{"n_layer": 13, "n_experts": 128, "experts_per_token": 6, "d_expert": 96, "moe_layers": [0, 1, 2, 3, 4, 5, 6, 7, 8, 9, 10, 11, 12], "parallel_block": false, "extras": ["capped logits"], "init_std_up": 0.029, "weight_decay": 0.25, "lr_head": 0.0211, "decay_fraction": 0.885, "train_tokens": 692000000, "steps": 5747}
Below are experts of layer 8 (counted from 0) of a mixture-of-experts language model. Rows are named router (the router's row for the expert), gate (a neuron's input weights, with its number), up (a neuron's input weights, with its number) and show model dimensions 0-255. Each number is 50 + 12 x the weight over its row's rms, rounded and kept within 0 to 99.
Before each expert's rows: "comes after" lists some tokens at least twice as common just before its tokens as in all text. This comes from a sample of Wikipedia text that the model never trained on. Tokens count by the router's weight.

# expert 55
comes after: "-", "\n", "==", " •", " Interactive", ":"
router:58 60 42 81 32 64 46 65 76 55 37 41 45 53 29 48 54 39 58 41 56 45 34 41 46 52 62 56 51 39 47 43 61 40 60 45 63 47 46 65 51 46 51 66 61 68 26 33 40 40 47 61 36 52 56 48 39 45 47 66 48 46 52 51 36 42 66 23 46 69 59 69 63 50 39 62 42 37 40 46 60 37 34 43 37 28 38 47 38 56 64 57 64 76 64 47 49 27 50 71 65 42 52 43 48 42 47 44 61 53 25 44 35 69 79 46 30 43 55 58 48 32 35 49 36 57 60 60 39 62 73 54 69 42 61 37 65 58 53 71 66 60 79 44 38 39 59 46 36 36 67 59 41 51 60 65 62 34 43 35 45 32 41 30 46 45 50 61 52 48 57 50 33 50 46 47 31 45 28 47 45 52 60 31 46 34 49 41 36 59 34 48 34 53 62 47 65 53 30 53 35 71 48 55 63 41 45 57 49 55 45 24 54 41 36 52 48 54 39 50 59 49 50 69 47 51 40 30 75 45 40 35 71 34 44 55 48 66 64 39 48 56 81 50 49 69 60 44 53 66 50 53 49 67 59 56
gate0:66 38 71 61 71 52 40 36 45 57 41 62 83 47 67 59 42 60 55 63 62 33 33 57 34 44 60 38 65 45 66 29 38 56 55 54 40 61 55 61 36 60 48 66 46 59 37 53 66 59 35 67 17 54 44 67 51 36 66 48 16 37 48 48 67 53 45 39 52 51 53 46 56 30 60 50 39 65 33 35 54 50 50 46 56 55 59 48 57 33 56 58 47 55 45 48 51 61 35 51 66 38 45 48 64 55 49 48 47 40 38 43 59 61 51 48 43 38 48 37 52 56 32 59 75 28 58 45 66 37 42 51 43 46 43 41 55 65 39 42 28 47 62 70 68 65 30 54 59 68 61 56 54 59 63 62 36 36 46 47 33 58 75 55 61 24 30 51 57 45 46 54 40 42 33 56 48 61 59 33 65 53 42 35 42 52 57 18 32 56 45 63 41 53 64 52 56 56 44 55 50 31 45 50 46 36 60 62 50 42 52 36 19 41 71 64 41 55 21 65 45 59 66 29 63 54 63 49 56 56 36 57 45 41 86 52 53 43 57 45 45 62 34 55 79 61 58 42 48 46 49 60 59 54 45 51
up0:75 51 41 62 52 58 69 63 60 61 43 44 66 39 57 71 48 70 71 73 62 60 44 49 70 67 52 55 40 52 46 45 50 54 44 61 67 39 39 45 46 47 45 47 37 56 80 40 59 39 52 49 27 43 53 50 66 51 48 55 52 39 46 41 60 60 49 67 55 51 43 61 60 49 58 59 43 61 44 31 44 48 41 34 39 42 43 45 59 47 63 49 51 61 35 52 47 54 50 28 35 37 53 66 54 62 56 44 46 57 31 45 78 46 34 59 52 57 51 30 55 72 39 42 67 39 60 52 46 80 52 57 51 58 31 43 65 61 43 47 72 46 52 27 65 44 61 62 57 67 47 67 40 39 60 46 61 54 59 37 52 54 56 49 44 51 77 71 59 60 55 39 61 48 47 75 56 48 46 46 49 75 68 15 42 40 46 54 40 36 31 61 40 49 74 74 45 39 36 42 60 49 67 52 45 59 49 44 58 21 54 57 35 59 55 51 74 32 26 48 26 59 64 36 59 59 57 35 57 58 27 50 44 59 46 64 56 52 43 36 56 60 63 48 45 37 30 53 39 34 31 57 68 74 63 43

# expert 127
comes after: "|", "\n", "-", " |", " Total", "=="
router:43 73 41 53 33 81 48 60 80 48 53 51 54 48 59 44 56 36 58 35 66 41 54 49 61 51 59 56 59 41 30 61 59 24 41 30 39 50 45 37 31 46 47 74 49 40 41 48 55 51 53 47 43 20 42 44 38 60 48 46 36 49 51 41 45 34 54 55 56 66 51 35 54 67 54 29 44 48 53 45 52 42 42 46 55 34 59 62 57 60 54 65 74 64 58 55 80 48 55 67 49 69 48 44 48 71 69 47 63 39 49 47 31 65 46 62 48 54 58 52 58 41 57 48 39 56 47 51 47 73 52 37 48 34 44 39 66 37 42 56 52 38 67 57 48 55 52 46 41 40 64 44 34 30 58 31 60 45 44 28 43 46 42 57 51 63 41 47 58 67 40 30 62 55 44 48 50 46 40 57 39 51 66 10 62 46 44 31 54 54 52 58 48 35 47 44 58 54 59 51 46 50 47 22 21 46 37 52 39 73 52 30 69 53 41 58 29 49 44 58 61 43 48 80 43 40 21 50 62 54 28 44 56 34 52 68 49 68 77 60 31 60 38 45 73 56 34 43 62 51 37 50 25 49 54 64
gate0:71 61 58 56 47 60 52 46 57 62 39 73 52 48 59 51 46 37 56 39 62 58 58 61 62 50 50 51 48 54 50 41 56 52 76 43 44 39 50 59 52 63 53 60 61 55 65 52 50 46 43 52 55 62 46 46 36 47 41 76 49 54 42 34 76 39 52 43 79 24 36 57 68 68 45 41 34 33 43 55 49 69 57 48 52 63 63 35 66 60 38 30 56 52 43 34 56 40 50 50 62 44 24 51 49 45 70 61 57 90 50 31 52 58 43 36 35 39 50 33 26 58 37 34 31 40 53 36 63 70 67 35 65 39 59 62 29 65 64 55 76 48 44 49 50 43 48 57 32 40 45 36 49 45 60 44 39 56 59 53 44 49 61 23 77 23 45 56 26 56 40 52 41 44 42 36 38 40 52 60 62 46 25 37 42 47 82 51 57 54 49 40 66 31 44 59 38 46 35 38 33 66 42 52 59 63 60 48 49 44 56 45 51 46 40 45 53 40 52 63 45 37 59 45 52 45 51 56 24 74 48 48 37 41 60 57 33 49 40 67 54 43 23 52 45 55 42 30 30 50 33 61 64 55 63 43
up0:39 43 53 70 46 40 49 48 57 39 38 69 71 58 46 50 59 46 32 44 57 76 56 29 37 43 52 27 56 62 80 41 44 40 41 47 59 58 26 35 38 28 34 50 30 56 42 73 62 52 40 45 45 34 76 46 42 39 46 66 47 53 42 49 50 35 34 48 72 55 41 55 48 46 42 43 55 63 42 42 59 48 61 43 63 61 51 49 69 49 54 41 60 60 55 53 45 43 53 43 57 55 49 53 59 52 59 60 41 52 51 58 67 33 49 43 54 59 48 35 54 47 29 35 59 65 45 70 62 62 56 37 62 40 46 58 32 66 48 33 74 65 40 55 34 59 44 43 33 51 44 50 43 51 62 36 32 42 70 66 53 42 64 35 70 44 62 39 53 31 49 36 61 67 52 58 41 54 52 65 46 58 68 48 47 62 53 74 48 56 27 55 53 48 56 46 54 75 43 48 45 39 60 49 53 43 77 41 48 45 66 44 49 38 12 48 60 34 31 54 66 52 75 48 49 52 49 31 58 63 47 39 46 36 70 36 28 60 44 67 38 23 34 59 35 42 53 39 55 48 67 89 36 46 41 52

# expert 98
comes after: " |", "|", " ", " Pts", " %", ";"
router:73 61 51 38 51 54 54 39 45 32 63 53 52 47 45 54 53 38 45 42 64 45 49 49 78 55 39 56 19 48 42 47 48 28 56 60 33 66 50 33 42 50 30 51 48 31 37 46 47 40 50 62 52 57 56 56 55 50 63 43 46 50 49 55 27 37 51 60 53 56 56 47 37 39 67 38 66 64 70 51 34 54 64 32 48 50 53 55 53 56 51 67 89 44 74 56 23 42 50 54 39 55 68 44 61 64 53 51 59 51 21 55 32 68 59 62 57 38 41 51 58 41 54 28 33 62 64 67 35 60 50 36 25 25 47 71 46 59 57 50 75 40 59 37 49 55 70 74 35 41 52 42 55 30 42 57 58 47 48 23 43 38 62 62 44 52 49 57 67 49 37 42 53 56 28 38 48 57 35 72 35 48 56 31 49 63 62 42 69 53 52 57 61 42 36 56 79 24 47 71 57 44 50 58 41 56 40 53 34 65 61 43 52 40 41 48 42 34 45 49 39 62 38 48 55 37 39 57 44 57 27 17 51 44 56 52 49 63 51 51 37 51 50 36 40 66 35 38 64 42 52 50 31 56 58 63
gate0:55 44 62 52 53 57 40 41 49 68 21 40 42 27 74 60 63 55 44 66 56 46 37 50 77 66 46 56 42 51 48 42 54 50 25 52 66 34 25 51 44 51 73 41 68 60 39 47 40 60 71 39 18 67 31 40 50 43 53 56 57 28 49 66 59 48 57 44 61 31 66 51 69 69 64 33 54 57 54 53 67 35 49 45 57 53 36 50 58 71 56 46 53 54 64 33 48 57 56 41 40 50 48 55 55 52 50 51 47 57 43 53 72 55 36 60 44 41 29 52 54 46 49 48 53 34 28 38 39 53 73 40 54 68 21 53 40 54 60 49 36 61 49 61 38 55 47 52 68 71 46 61 47 58 51 56 42 47 54 48 30 62 41 53 50 59 48 48 65 33 86 70 48 37 52 49 52 48 67 51 54 56 62 52 47 33 51 40 24 62 67 46 42 30 31 49 55 13 55 48 39 50 21 48 55 44 67 42 61 39 56 56 47 64 66 50 40 56 57 43 32 57 55 60 43 51 27 60 45 52 50 63 41 48 71 47 35 58 49 52 57 54 41 32 56 49 51 82 37 54 56 54 50 50 37 83
up0:48 61 21 48 64 61 33 33 49 55 45 52 46 51 42 35 53 51 44 49 40 68 63 38 87 49 48 57 46 51 37 47 27 54 47 59 43 45 48 41 33 72 36 56 79 54 22 45 37 70 69 42 40 60 29 37 37 32 60 49 59 45 59 65 41 49 46 36 50 63 56 32 62 77 32 58 48 37 52 54 52 37 28 52 46 70 37 67 39 75 50 44 69 58 68 54 42 61 48 36 51 49 48 66 56 43 55 58 50 44 36 56 46 45 47 41 45 49 55 48 44 38 53 48 40 54 50 28 41 46 62 42 48 41 24 47 59 63 39 22 41 59 48 45 61 41 58 45 52 38 54 40 24 52 42 37 52 27 59 56 29 73 34 50 69 39 67 36 28 33 35 56 38 56 58 54 35 36 45 38 50 53 39 35 33 50 48 74 72 59 55 53 48 55 53 46 73 55 37 52 36 60 54 69 52 58 45 28 23 32 51 40 58 44 54 59 63 40 43 42 52 63 56 49 57 46 64 41 60 68 52 56 45 45 41 64 29 58 41 41 26 53 79 41 55 64 58 55 48 47 65 53 40 62 49 52

# expert 32
comes after: "\n", "==", " Nominated", " ", "===", " =="
router:69 50 40 59 63 65 49 53 35 39 66 24 61 47 29 34 40 35 68 46 57 41 53 50 33 62 61 59 34 59 53 17 62 42 38 38 58 39 48 41 25 39 42 51 55 27 68 34 42 35 69 47 45 42 43 57 39 63 54 67 39 36 54 39 63 54 73 46 62 47 69 49 46 42 45 48 49 56 52 41 53 32 63 37 61 52 30 46 44 52 36 82 60 59 53 54 35 47 47 72 54 24 59 45 70 44 51 63 54 76 71 37 26 53 57 50 52 69 58 52 39 68 45 67 49 46 48 44 51 45 42 32 36 49 56 47 65 36 54 46 41 53 70 51 59 60 31 45 73 57 66 60 40 44 55 53 42 35 42 47 60 38 43 53 62 41 42 49 54 65 38 32 59 78 46 31 43 39 33 49 57 62 61 42 44 52 69 43 43 61 48 74 48 65 42 34 58 53 35 56 53 46 50 50 60 51 56 44 26 59 41 52 56 47 46 58 64 33 45 54 72 65 49 64 41 66 50 58 33 47 58 65 60 51 78 75 68 62 69 51 38 30 56 43 47 56 38 42 63 44 72 42 42 61 52 60
gate0:57 47 42 50 53 42 54 44 44 41 63 55 57 46 31 70 39 49 64 73 46 37 44 43 32 31 40 57 47 47 48 56 47 51 67 51 46 45 62 58 59 61 46 36 37 34 46 32 34 51 51 45 40 76 61 63 31 48 32 52 48 51 25 38 66 60 61 59 51 48 47 47 41 49 44 41 46 83 51 59 34 58 39 36 66 56 53 76 46 50 63 78 60 50 43 50 55 50 43 34 42 49 58 23 33 64 53 47 66 51 41 45 32 27 39 47 48 52 48 31 55 66 57 57 53 54 60 70 66 59 60 31 38 54 51 43 45 23 63 49 66 49 52 39 28 73 36 51 40 56 47 50 48 46 56 58 59 42 43 68 40 39 66 45 35 66 55 63 43 27 48 79 66 57 35 41 55 48 58 60 30 57 34 50 51 51 58 44 60 51 72 37 57 59 70 35 36 58 36 43 55 47 52 68 33 46 55 63 44 58 70 57 37 46 49 53 82 68 41 57 65 37 31 30 39 49 69 61 50 73 51 73 58 41 64 44 52 56 31 41 61 62 19 33 44 55 35 52 37 50 32 50 64 44 53 63
up0:58 52 59 42 24 55 59 63 60 56 48 26 43 46 35 57 50 53 63 66 60 71 49 60 67 66 37 45 51 46 68 78 33 71 29 52 46 38 22 41 50 63 65 59 51 48 47 51 36 61 28 26 50 52 52 55 48 65 56 54 52 57 46 55 35 34 50 43 52 64 73 56 49 63 58 40 51 47 36 76 43 61 45 40 59 39 50 43 60 38 43 54 31 51 54 66 68 73 52 60 41 44 42 24 55 63 56 46 29 43 59 57 32 57 67 54 63 60 77 43 49 27 56 41 36 46 48 31 33 53 46 53 54 48 47 42 56 53 50 68 39 63 49 59 30 22 44 41 38 35 42 51 56 54 46 48 50 48 48 47 32 57 53 63 51 39 42 39 55 20 46 51 69 54 62 58 45 63 55 52 37 47 55 45 57 42 71 63 23 48 56 52 48 49 58 58 32 41 58 38 24 60 62 49 31 39 40 20 64 31 41 60 58 63 61 40 34 62 48 62 48 37 61 70 56 42 47 43 55 57 55 53 49 42 76 32 47 51 69 68 65 64 57 46 41 48 54 34 56 51 51 32 21 63 67 37

# expert 50
comes after: "\n", " |", ";", " classification", "-", " Family:"
router:39 54 31 41 25 55 72 61 48 68 59 35 37 44 54 81 58 41 46 44 30 40 64 28 50 53 34 69 37 51 44 34 52 48 54 42 46 47 44 59 45 54 54 37 57 54 66 39 56 38 43 52 47 48 39 50 40 44 70 54 60 69 66 46 56 43 48 45 49 52 54 46 55 47 59 52 56 47 32 38 48 49 52 35 67 36 25 44 21 48 51 58 62 40 54 61 75 39 55 52 75 41 32 40 41 36 52 48 65 45 48 61 31 43 71 65 37 73 57 35 44 57 44 43 55 52 71 38 52 60 58 31 67 27 64 36 50 53 52 68 53 56 65 53 47 44 38 35 39 59 51 39 45 45 56 41 56 38 45 26 57 54 69 47 24 49 52 66 46 57 60 76 57 56 44 41 51 55 26 63 51 42 31 57 48 54 50 52 35 39 45 29 28 60 66 31 59 57 66 52 50 66 46 42 47 48 45 50 44 63 45 57 50 45 41 48 39 58 56 32 68 41 40 70 64 39 60 61 35 50 28 65 49 56 71 68 36 70 76 41 43 55 55 80 39 64 47 51 51 36 88 60 33 38 55 52
gate0:56 34 41 71 63 58 55 50 59 63 46 79 52 30 49 41 42 50 17 75 36 57 29 60 50 45 45 45 37 42 29 56 71 51 57 53 47 58 78 72 57 33 41 43 30 56 38 44 37 45 37 34 46 49 72 47 55 41 57 72 74 54 43 68 45 66 44 51 38 39 29 47 73 47 66 28 51 41 39 43 40 53 32 47 65 36 46 41 47 47 55 44 50 46 56 59 52 60 54 74 62 55 34 45 68 54 57 67 38 25 41 49 54 67 59 58 66 59 46 57 55 53 60 52 54 41 38 68 53 64 38 51 65 49 54 43 60 57 55 58 64 85 60 58 32 46 56 51 32 26 40 62 53 38 47 56 32 52 46 70 50 62 62 54 53 51 28 47 49 63 50 64 41 47 56 55 47 36 51 35 20 46 35 55 40 53 32 58 52 30 53 55 36 56 57 30 48 58 66 70 61 56 74 74 71 42 46 37 27 40 51 30 58 63 44 48 63 49 41 59 55 77 41 50 54 68 54 49 47 52 50 68 47 56 72 55 49 58 64 48 67 46 57 58 52 50 41 56 59 68 45 48 57 49 53 57
up0:53 45 69 76 47 53 75 36 45 72 60 52 40 34 65 34 36 40 43 43 55 43 39 50 71 43 57 53 37 42 28 54 63 36 65 33 45 46 34 57 54 28 17 35 44 37 32 48 66 35 52 34 26 67 67 60 57 73 35 68 88 62 21 46 60 50 49 35 66 57 21 26 65 42 46 36 41 57 75 29 30 58 65 43 48 62 46 43 52 51 71 44 58 58 65 64 52 47 41 46 45 23 68 44 34 68 48 38 33 43 45 50 40 61 58 53 53 40 49 55 43 43 58 37 37 53 57 54 41 48 58 47 51 53 53 50 69 50 42 52 62 55 84 47 46 59 42 36 35 31 49 24 49 43 41 64 56 63 49 65 56 41 61 38 47 50 44 38 50 58 55 54 44 58 58 55 49 46 37 75 48 49 55 42 41 47 23 69 46 47 68 46 53 47 51 52 47 51 59 53 47 28 58 62 41 54 35 61 63 67 56 30 45 53 44 39 65 46 49 58 56 63 42 29 57 54 37 62 50 48 37 47 54 55 49 70 62 61 41 68 53 46 59 31 48 52 50 46 52 64 48 53 52 38 51 43

# expert 5
comes after: " as", " was", " is", " served", " became", " also"
router:21 44 61 73 59 56 48 39 49 36 70 32 58 60 58 68 59 49 54 59 85 62 56 71 53 31 34 60 60 49 50 40 24 49 38 33 64 66 46 39 25 23 36 56 58 59 78 25 46 48 49 44 36 43 64 65 66 61 53 46 30 54 46 37 67 38 41 60 59 62 43 56 49 41 69 52 36 49 59 58 41 68 59 56 50 71 33 60 40 66 46 48 58 54 59 48 42 52 58 64 60 44 37 67 58 55 44 63 49 71 64 33 58 29 37 56 41 60 50 32 61 59 43 37 51 45 55 53 66 53 51 60 46 51 56 19 54 42 48 52 45 54 55 57 61 68 44 50 55 50 60 54 64 39 45 60 62 48 16 48 56 47 52 34 39 66 40 55 59 64 39 46 45 56 42 36 72 54 54 57 56 55 53 63 31 42 53 55 50 58 44 57 45 41 58 53 49 55 36 53 57 41 68 58 74 27 54 62 53 45 47 75 45 62 54 36 51 43 60 66 62 57 42 41 67 49 46 67 64 23 66 64 54 66 61 60 53 39 47 67 47 46 47 50 48 34 33 32 46 48 69 58 60 23 58 75
gate0:30 55 59 46 66 63 50 69 52 43 51 44 42 61 46 32 50 41 36 30 50 51 39 39 61 40 42 55 45 38 65 59 56 31 47 70 56 48 55 47 61 48 40 52 62 56 30 64 55 36 55 30 36 34 50 37 47 56 24 52 45 26 53 56 41 56 34 48 46 33 24 47 68 57 36 63 40 45 77 40 45 38 52 71 59 53 60 55 44 41 61 42 47 51 32 47 65 46 49 81 52 38 55 74 45 66 48 59 55 27 43 35 41 35 53 45 46 61 26 29 52 42 48 53 29 58 52 37 52 47 53 47 46 37 32 49 40 66 52 53 59 77 32 61 51 65 48 41 41 33 55 44 58 49 50 71 35 49 63 41 57 42 34 71 48 70 50 45 38 53 50 59 50 51 32 53 45 32 62 53 66 35 44 86 49 47 49 58 33 63 51 44 57 55 27 69 27 60 70 40 54 74 44 62 24 41 57 69 43 29 60 59 56 52 44 60 41 39 59 55 45 60 56 45 46 43 45 59 55 30 36 79 47 59 39 46 40 50 54 50 54 33 80 52 59 49 31 63 54 69 48 51 42 35 48 35
up0:49 60 37 61 56 12 46 58 32 46 50 47 30 52 55 33 50 43 43 39 69 42 44 67 66 43 76 41 60 51 55 45 34 56 45 37 57 64 67 23 44 63 34 61 49 63 51 57 59 70 74 52 51 16 41 62 39 36 53 61 40 44 51 43 55 48 35 60 44 41 48 70 52 39 53 63 59 33 62 57 58 50 63 55 56 42 43 29 40 50 43 54 65 61 67 40 44 38 41 61 74 46 53 53 45 53 27 71 53 57 62 48 48 43 58 61 46 30 28 48 55 30 39 43 55 67 69 32 57 46 45 49 43 60 60 37 46 73 48 44 41 80 34 34 32 45 45 53 27 49 44 58 50 30 36 75 53 48 42 68 46 33 60 59 40 52 35 41 34 54 68 53 63 46 32 53 45 50 55 58 51 34 74 61 55 62 51 54 41 41 51 81 41 58 41 38 56 69 33 41 54 46 60 46 43 55 67 53 43 44 37 54 38 48 44 53 37 26 48 45 69 50 41 39 32 50 21 49 49 49 45 83 55 38 32 58 49 27 45 63 60 49 51 47 60 39 51 62 46 39 40 46 54 41 53 58

# expert 62
comes after: "\n", " He", " he", ".", " and", " she"
router:57 40 47 42 46 43 33 46 61 58 61 51 67 58 63 45 45 67 26 60 51 45 57 52 56 53 41 38 56 50 28 55 63 38 57 41 65 52 44 35 40 79 17 62 78 64 47 43 34 52 47 36 54 63 42 46 64 39 30 38 44 66 51 45 67 47 35 52 62 64 69 45 40 45 70 55 45 61 50 37 62 55 36 51 47 60 51 62 49 57 34 56 66 36 48 70 65 74 47 52 58 76 56 74 51 48 43 41 65 41 34 54 62 34 55 34 39 53 41 49 48 56 47 50 44 53 55 39 45 48 39 59 45 62 44 43 53 76 33 31 61 30 38 59 35 33 66 62 84 70 56 58 49 38 36 41 40 79 68 39 73 41 58 48 67 59 30 48 52 63 68 63 66 54 56 60 25 36 42 50 64 48 57 30 58 39 58 44 52 67 48 71 57 60 49 57 49 63 39 69 50 51 58 59 68 55 60 43 57 52 60 46 56 54 56 77 45 36 59 49 67 53 48 69 50 42 41 61 68 38 70 65 57 40 55 49 67 46 45 42 49 52 20 60 56 36 35 56 45 57 48 52 48 54 31 59
gate0:60 47 49 31 57 70 37 57 47 45 51 48 41 58 74 59 42 48 46 54 61 56 65 31 42 39 54 54 66 60 39 44 64 35 52 53 53 57 46 22 68 54 52 34 48 58 63 38 77 44 45 55 42 59 37 67 54 45 46 42 47 44 57 44 63 25 54 44 20 46 44 43 56 56 52 15 57 68 68 48 45 38 57 27 29 51 71 52 61 57 54 52 60 66 44 60 55 60 37 35 49 45 51 60 28 56 61 64 49 21 57 57 64 44 48 35 47 40 49 34 47 54 47 26 50 36 38 52 62 30 57 48 31 36 51 51 56 56 81 53 35 48 62 64 77 40 46 81 36 46 58 59 49 55 53 62 48 41 50 73 39 67 50 32 52 61 44 67 47 32 55 42 60 36 52 45 52 49 58 34 59 73 52 52 56 70 33 65 43 36 54 42 76 39 77 53 54 48 27 49 30 60 49 46 51 45 53 38 51 53 71 31 46 51 71 69 60 74 43 43 34 60 56 40 48 65 43 42 59 42 65 53 45 47 54 26 67 42 49 55 38 49 54 25 63 36 48 65 48 52 50 47 66 47 49 58
up0:47 68 44 31 52 71 50 37 46 40 61 48 52 55 53 74 29 43 59 61 44 59 54 35 51 58 54 40 60 42 40 47 58 39 15 46 59 24 39 38 53 51 44 60 44 55 55 26 54 52 39 55 34 58 53 57 58 42 60 67 70 30 73 47 43 54 49 66 58 53 32 34 62 41 70 26 63 68 54 41 39 37 60 45 47 55 14 46 52 49 46 51 46 40 59 38 54 47 45 58 53 37 52 49 55 43 56 52 51 44 31 30 58 49 40 47 41 40 28 60 49 49 48 49 40 43 46 46 55 41 47 51 60 68 35 59 63 26 38 61 52 58 61 46 62 62 44 48 39 64 45 70 73 48 64 67 48 30 39 52 63 67 66 47 65 50 58 56 59 66 66 52 61 47 64 48 69 50 66 65 42 50 36 45 66 83 32 22 48 43 55 42 73 68 84 62 53 46 28 47 25 57 38 29 57 57 49 60 42 57 56 26 47 48 50 52 44 57 29 61 52 66 52 40 57 45 53 42 38 49 67 36 68 67 63 37 44 49 53 39 60 48 40 32 51 48 26 52 46 46 48 22 58 43 55 61

# expert 46
comes after: " for", " in", " of", " Award", " during", " known"
router:39 36 56 48 74 24 47 62 59 36 41 64 41 66 53 66 70 51 33 59 60 57 42 37 35 34 36 40 54 57 37 45 47 59 42 46 66 54 42 33 38 46 57 60 54 50 63 40 60 58 85 39 59 26 62 41 82 56 43 55 64 50 71 60 52 34 38 64 42 55 57 67 43 34 58 41 48 51 60 37 48 50 55 55 58 77 49 41 47 70 50 51 69 37 58 50 42 63 49 62 39 39 66 33 63 48 39 55 54 56 49 33 48 20 66 33 65 62 58 65 52 69 42 59 47 55 69 60 44 62 32 46 68 55 60 41 35 44 67 61 78 52 58 50 36 68 39 55 60 46 47 61 46 57 45 50 50 44 23 53 53 46 74 40 43 61 52 61 41 58 62 40 27 53 32 44 47 52 37 48 65 52 49 59 50 26 53 39 52 64 49 78 42 54 46 51 28 73 62 53 53 65 56 63 65 56 46 57 42 50 62 53 62 35 31 62 62 49 42 61 56 56 20 51 67 63 68 53 57 40 74 41 57 47 63 66 59 59 41 51 54 52 52 55 34 54 30 49 24 54 52 40 41 41 40 60
gate0:36 39 63 49 67 57 75 68 45 81 61 35 42 48 60 57 68 62 63 30 34 43 35 72 38 56 51 47 42 40 41 63 56 36 36 39 42 70 58 39 50 49 31 59 37 65 51 65 60 39 42 71 48 49 34 50 58 58 53 72 33 37 50 57 59 37 43 51 61 64 39 59 52 56 41 33 36 69 56 58 32 29 47 57 54 51 62 59 50 56 59 38 64 40 71 58 45 54 69 67 23 64 67 29 42 43 38 32 41 44 46 60 46 60 46 48 58 60 60 45 49 53 39 49 17 51 54 90 35 52 41 59 45 37 64 53 71 31 36 54 68 52 67 45 67 65 56 53 47 53 43 73 34 62 51 41 41 48 39 54 49 48 50 45 70 51 38 61 56 56 49 61 88 50 35 48 45 64 47 53 40 51 47 48 47 43 25 34 32 49 64 42 63 52 42 42 49 33 51 61 50 69 61 39 59 43 59 63 58 44 53 55 43 33 52 53 43 58 48 49 53 58 42 37 58 41 59 39 50 56 49 61 55 46 53 63 51 38 53 25 34 70 63 64 38 75 41 49 42 17 56 45 49 46 52 64
up0:51 63 46 51 81 34 71 69 48 53 59 46 28 61 75 54 45 55 46 56 36 50 45 61 47 56 55 28 37 60 55 59 39 51 51 53 58 65 48 47 55 55 49 26 73 44 55 50 62 19 62 56 61 61 41 52 75 49 38 58 43 47 45 39 73 60 65 34 57 56 62 66 53 50 45 33 45 67 45 61 67 15 30 40 49 43 76 28 65 59 51 49 34 30 47 56 61 53 45 41 58 47 55 47 51 46 35 21 73 23 35 43 59 49 42 49 56 55 52 54 49 48 47 71 53 54 46 72 41 53 48 60 50 55 55 49 58 35 47 62 49 32 55 57 63 44 43 48 49 52 44 61 45 58 58 44 35 49 41 60 41 18 50 56 33 41 27 57 33 67 57 53 77 50 74 31 45 83 55 43 64 68 48 61 53 40 41 46 49 66 63 31 49 35 56 68 34 19 44 55 41 59 34 39 49 39 63 57 57 73 65 39 43 44 55 47 58 54 46 43 35 53 59 39 36 39 52 77 61 42 38 60 58 58 48 71 56 29 40 43 40 51 50 46 51 43 48 51 40 45 52 49 48 44 43 63

# expert 14
comes after: " ", " |", " 0", " %", " Notes", " ±%"
router:42 43 31 51 48 53 59 52 55 63 52 24 55 67 42 47 34 27 41 39 74 50 62 39 41 24 71 44 62 56 48 45 57 29 50 69 49 37 46 61 66 32 51 54 45 28 46 40 41 39 34 30 59 50 51 52 41 52 42 57 41 65 32 39 46 51 63 31 46 69 57 43 53 64 51 51 80 70 29 39 26 52 51 34 41 45 58 49 54 41 59 53 37 54 59 68 46 54 68 58 66 51 58 29 55 66 49 42 45 41 47 60 52 77 49 58 35 37 39 43 47 62 27 41 52 53 50 65 44 47 44 43 47 30 66 76 69 30 42 62 64 43 34 50 40 52 51 22 37 43 79 45 51 25 62 27 64 53 61 42 58 55 49 59 79 41 47 59 61 75 62 43 49 55 23 34 49 65 47 69 54 58 51 44 38 60 58 55 59 52 68 56 51 26 65 32 52 65 39 58 40 50 68 41 42 46 48 50 49 57 61 54 58 46 41 40 55 60 37 58 63 51 59 48 58 41 58 32 57 63 28 46 53 46 59 56 64 48 57 53 67 46 46 33 52 65 34 25 51 48 52 50 39 75 59 46
gate0:35 37 56 47 36 48 50 75 49 51 58 48 41 38 31 61 41 50 53 60 48 69 75 33 43 39 53 54 50 34 42 74 66 34 38 47 60 54 33 42 49 60 43 40 36 51 59 62 53 50 34 53 42 49 44 55 40 52 60 57 55 55 58 59 58 48 13 55 30 44 40 58 45 64 21 40 43 80 50 51 57 46 28 42 58 34 60 46 17 54 70 33 60 28 57 44 49 51 49 40 38 56 36 55 46 44 49 58 46 33 37 67 50 39 40 44 35 68 49 63 40 55 58 61 49 28 52 48 58 65 43 52 58 65 34 43 40 69 62 38 61 47 51 56 48 66 60 42 56 52 53 37 64 54 32 61 61 51 51 37 43 55 42 50 59 78 55 48 33 68 49 61 50 55 52 59 28 54 38 53 56 61 54 47 66 63 46 34 61 45 44 25 80 47 45 41 52 34 27 66 64 64 44 41 15 48 35 52 78 62 63 40 38 51 55 32 55 78 37 64 36 62 72 54 43 49 71 58 40 56 60 41 46 48 44 38 59 70 45 39 61 35 53 57 63 55 62 47 37 56 58 45 56 31 61 53
up0:44 68 57 53 67 48 55 55 66 48 41 41 27 65 44 51 56 63 52 42 52 53 33 53 18 45 45 54 61 31 63 52 48 53 40 63 70 50 51 41 66 27 61 49 48 55 59 54 61 47 54 42 37 59 66 47 57 39 59 42 56 19 71 60 47 73 49 48 61 49 63 67 43 59 31 43 60 62 55 50 41 31 52 40 30 48 72 62 60 47 39 67 51 48 41 49 68 49 32 30 66 31 55 49 57 62 41 58 22 66 40 44 37 36 67 54 44 41 63 51 58 35 65 43 81 70 38 51 33 58 63 62 42 52 54 66 55 32 36 58 48 45 41 54 44 51 69 56 52 50 52 55 49 49 66 50 43 35 48 36 52 53 54 50 45 33 55 59 38 36 55 56 51 38 40 18 46 44 43 62 47 25 48 53 21 48 41 38 51 28 19 52 37 40 78 46 46 44 56 50 42 46 53 56 63 62 64 51 60 67 58 70 38 40 64 41 60 36 46 40 75 40 39 64 51 46 44 35 36 41 56 54 78 63 32 45 51 50 59 34 49 63 50 69 23 56 59 60 49 23 47 56 49 56 32 46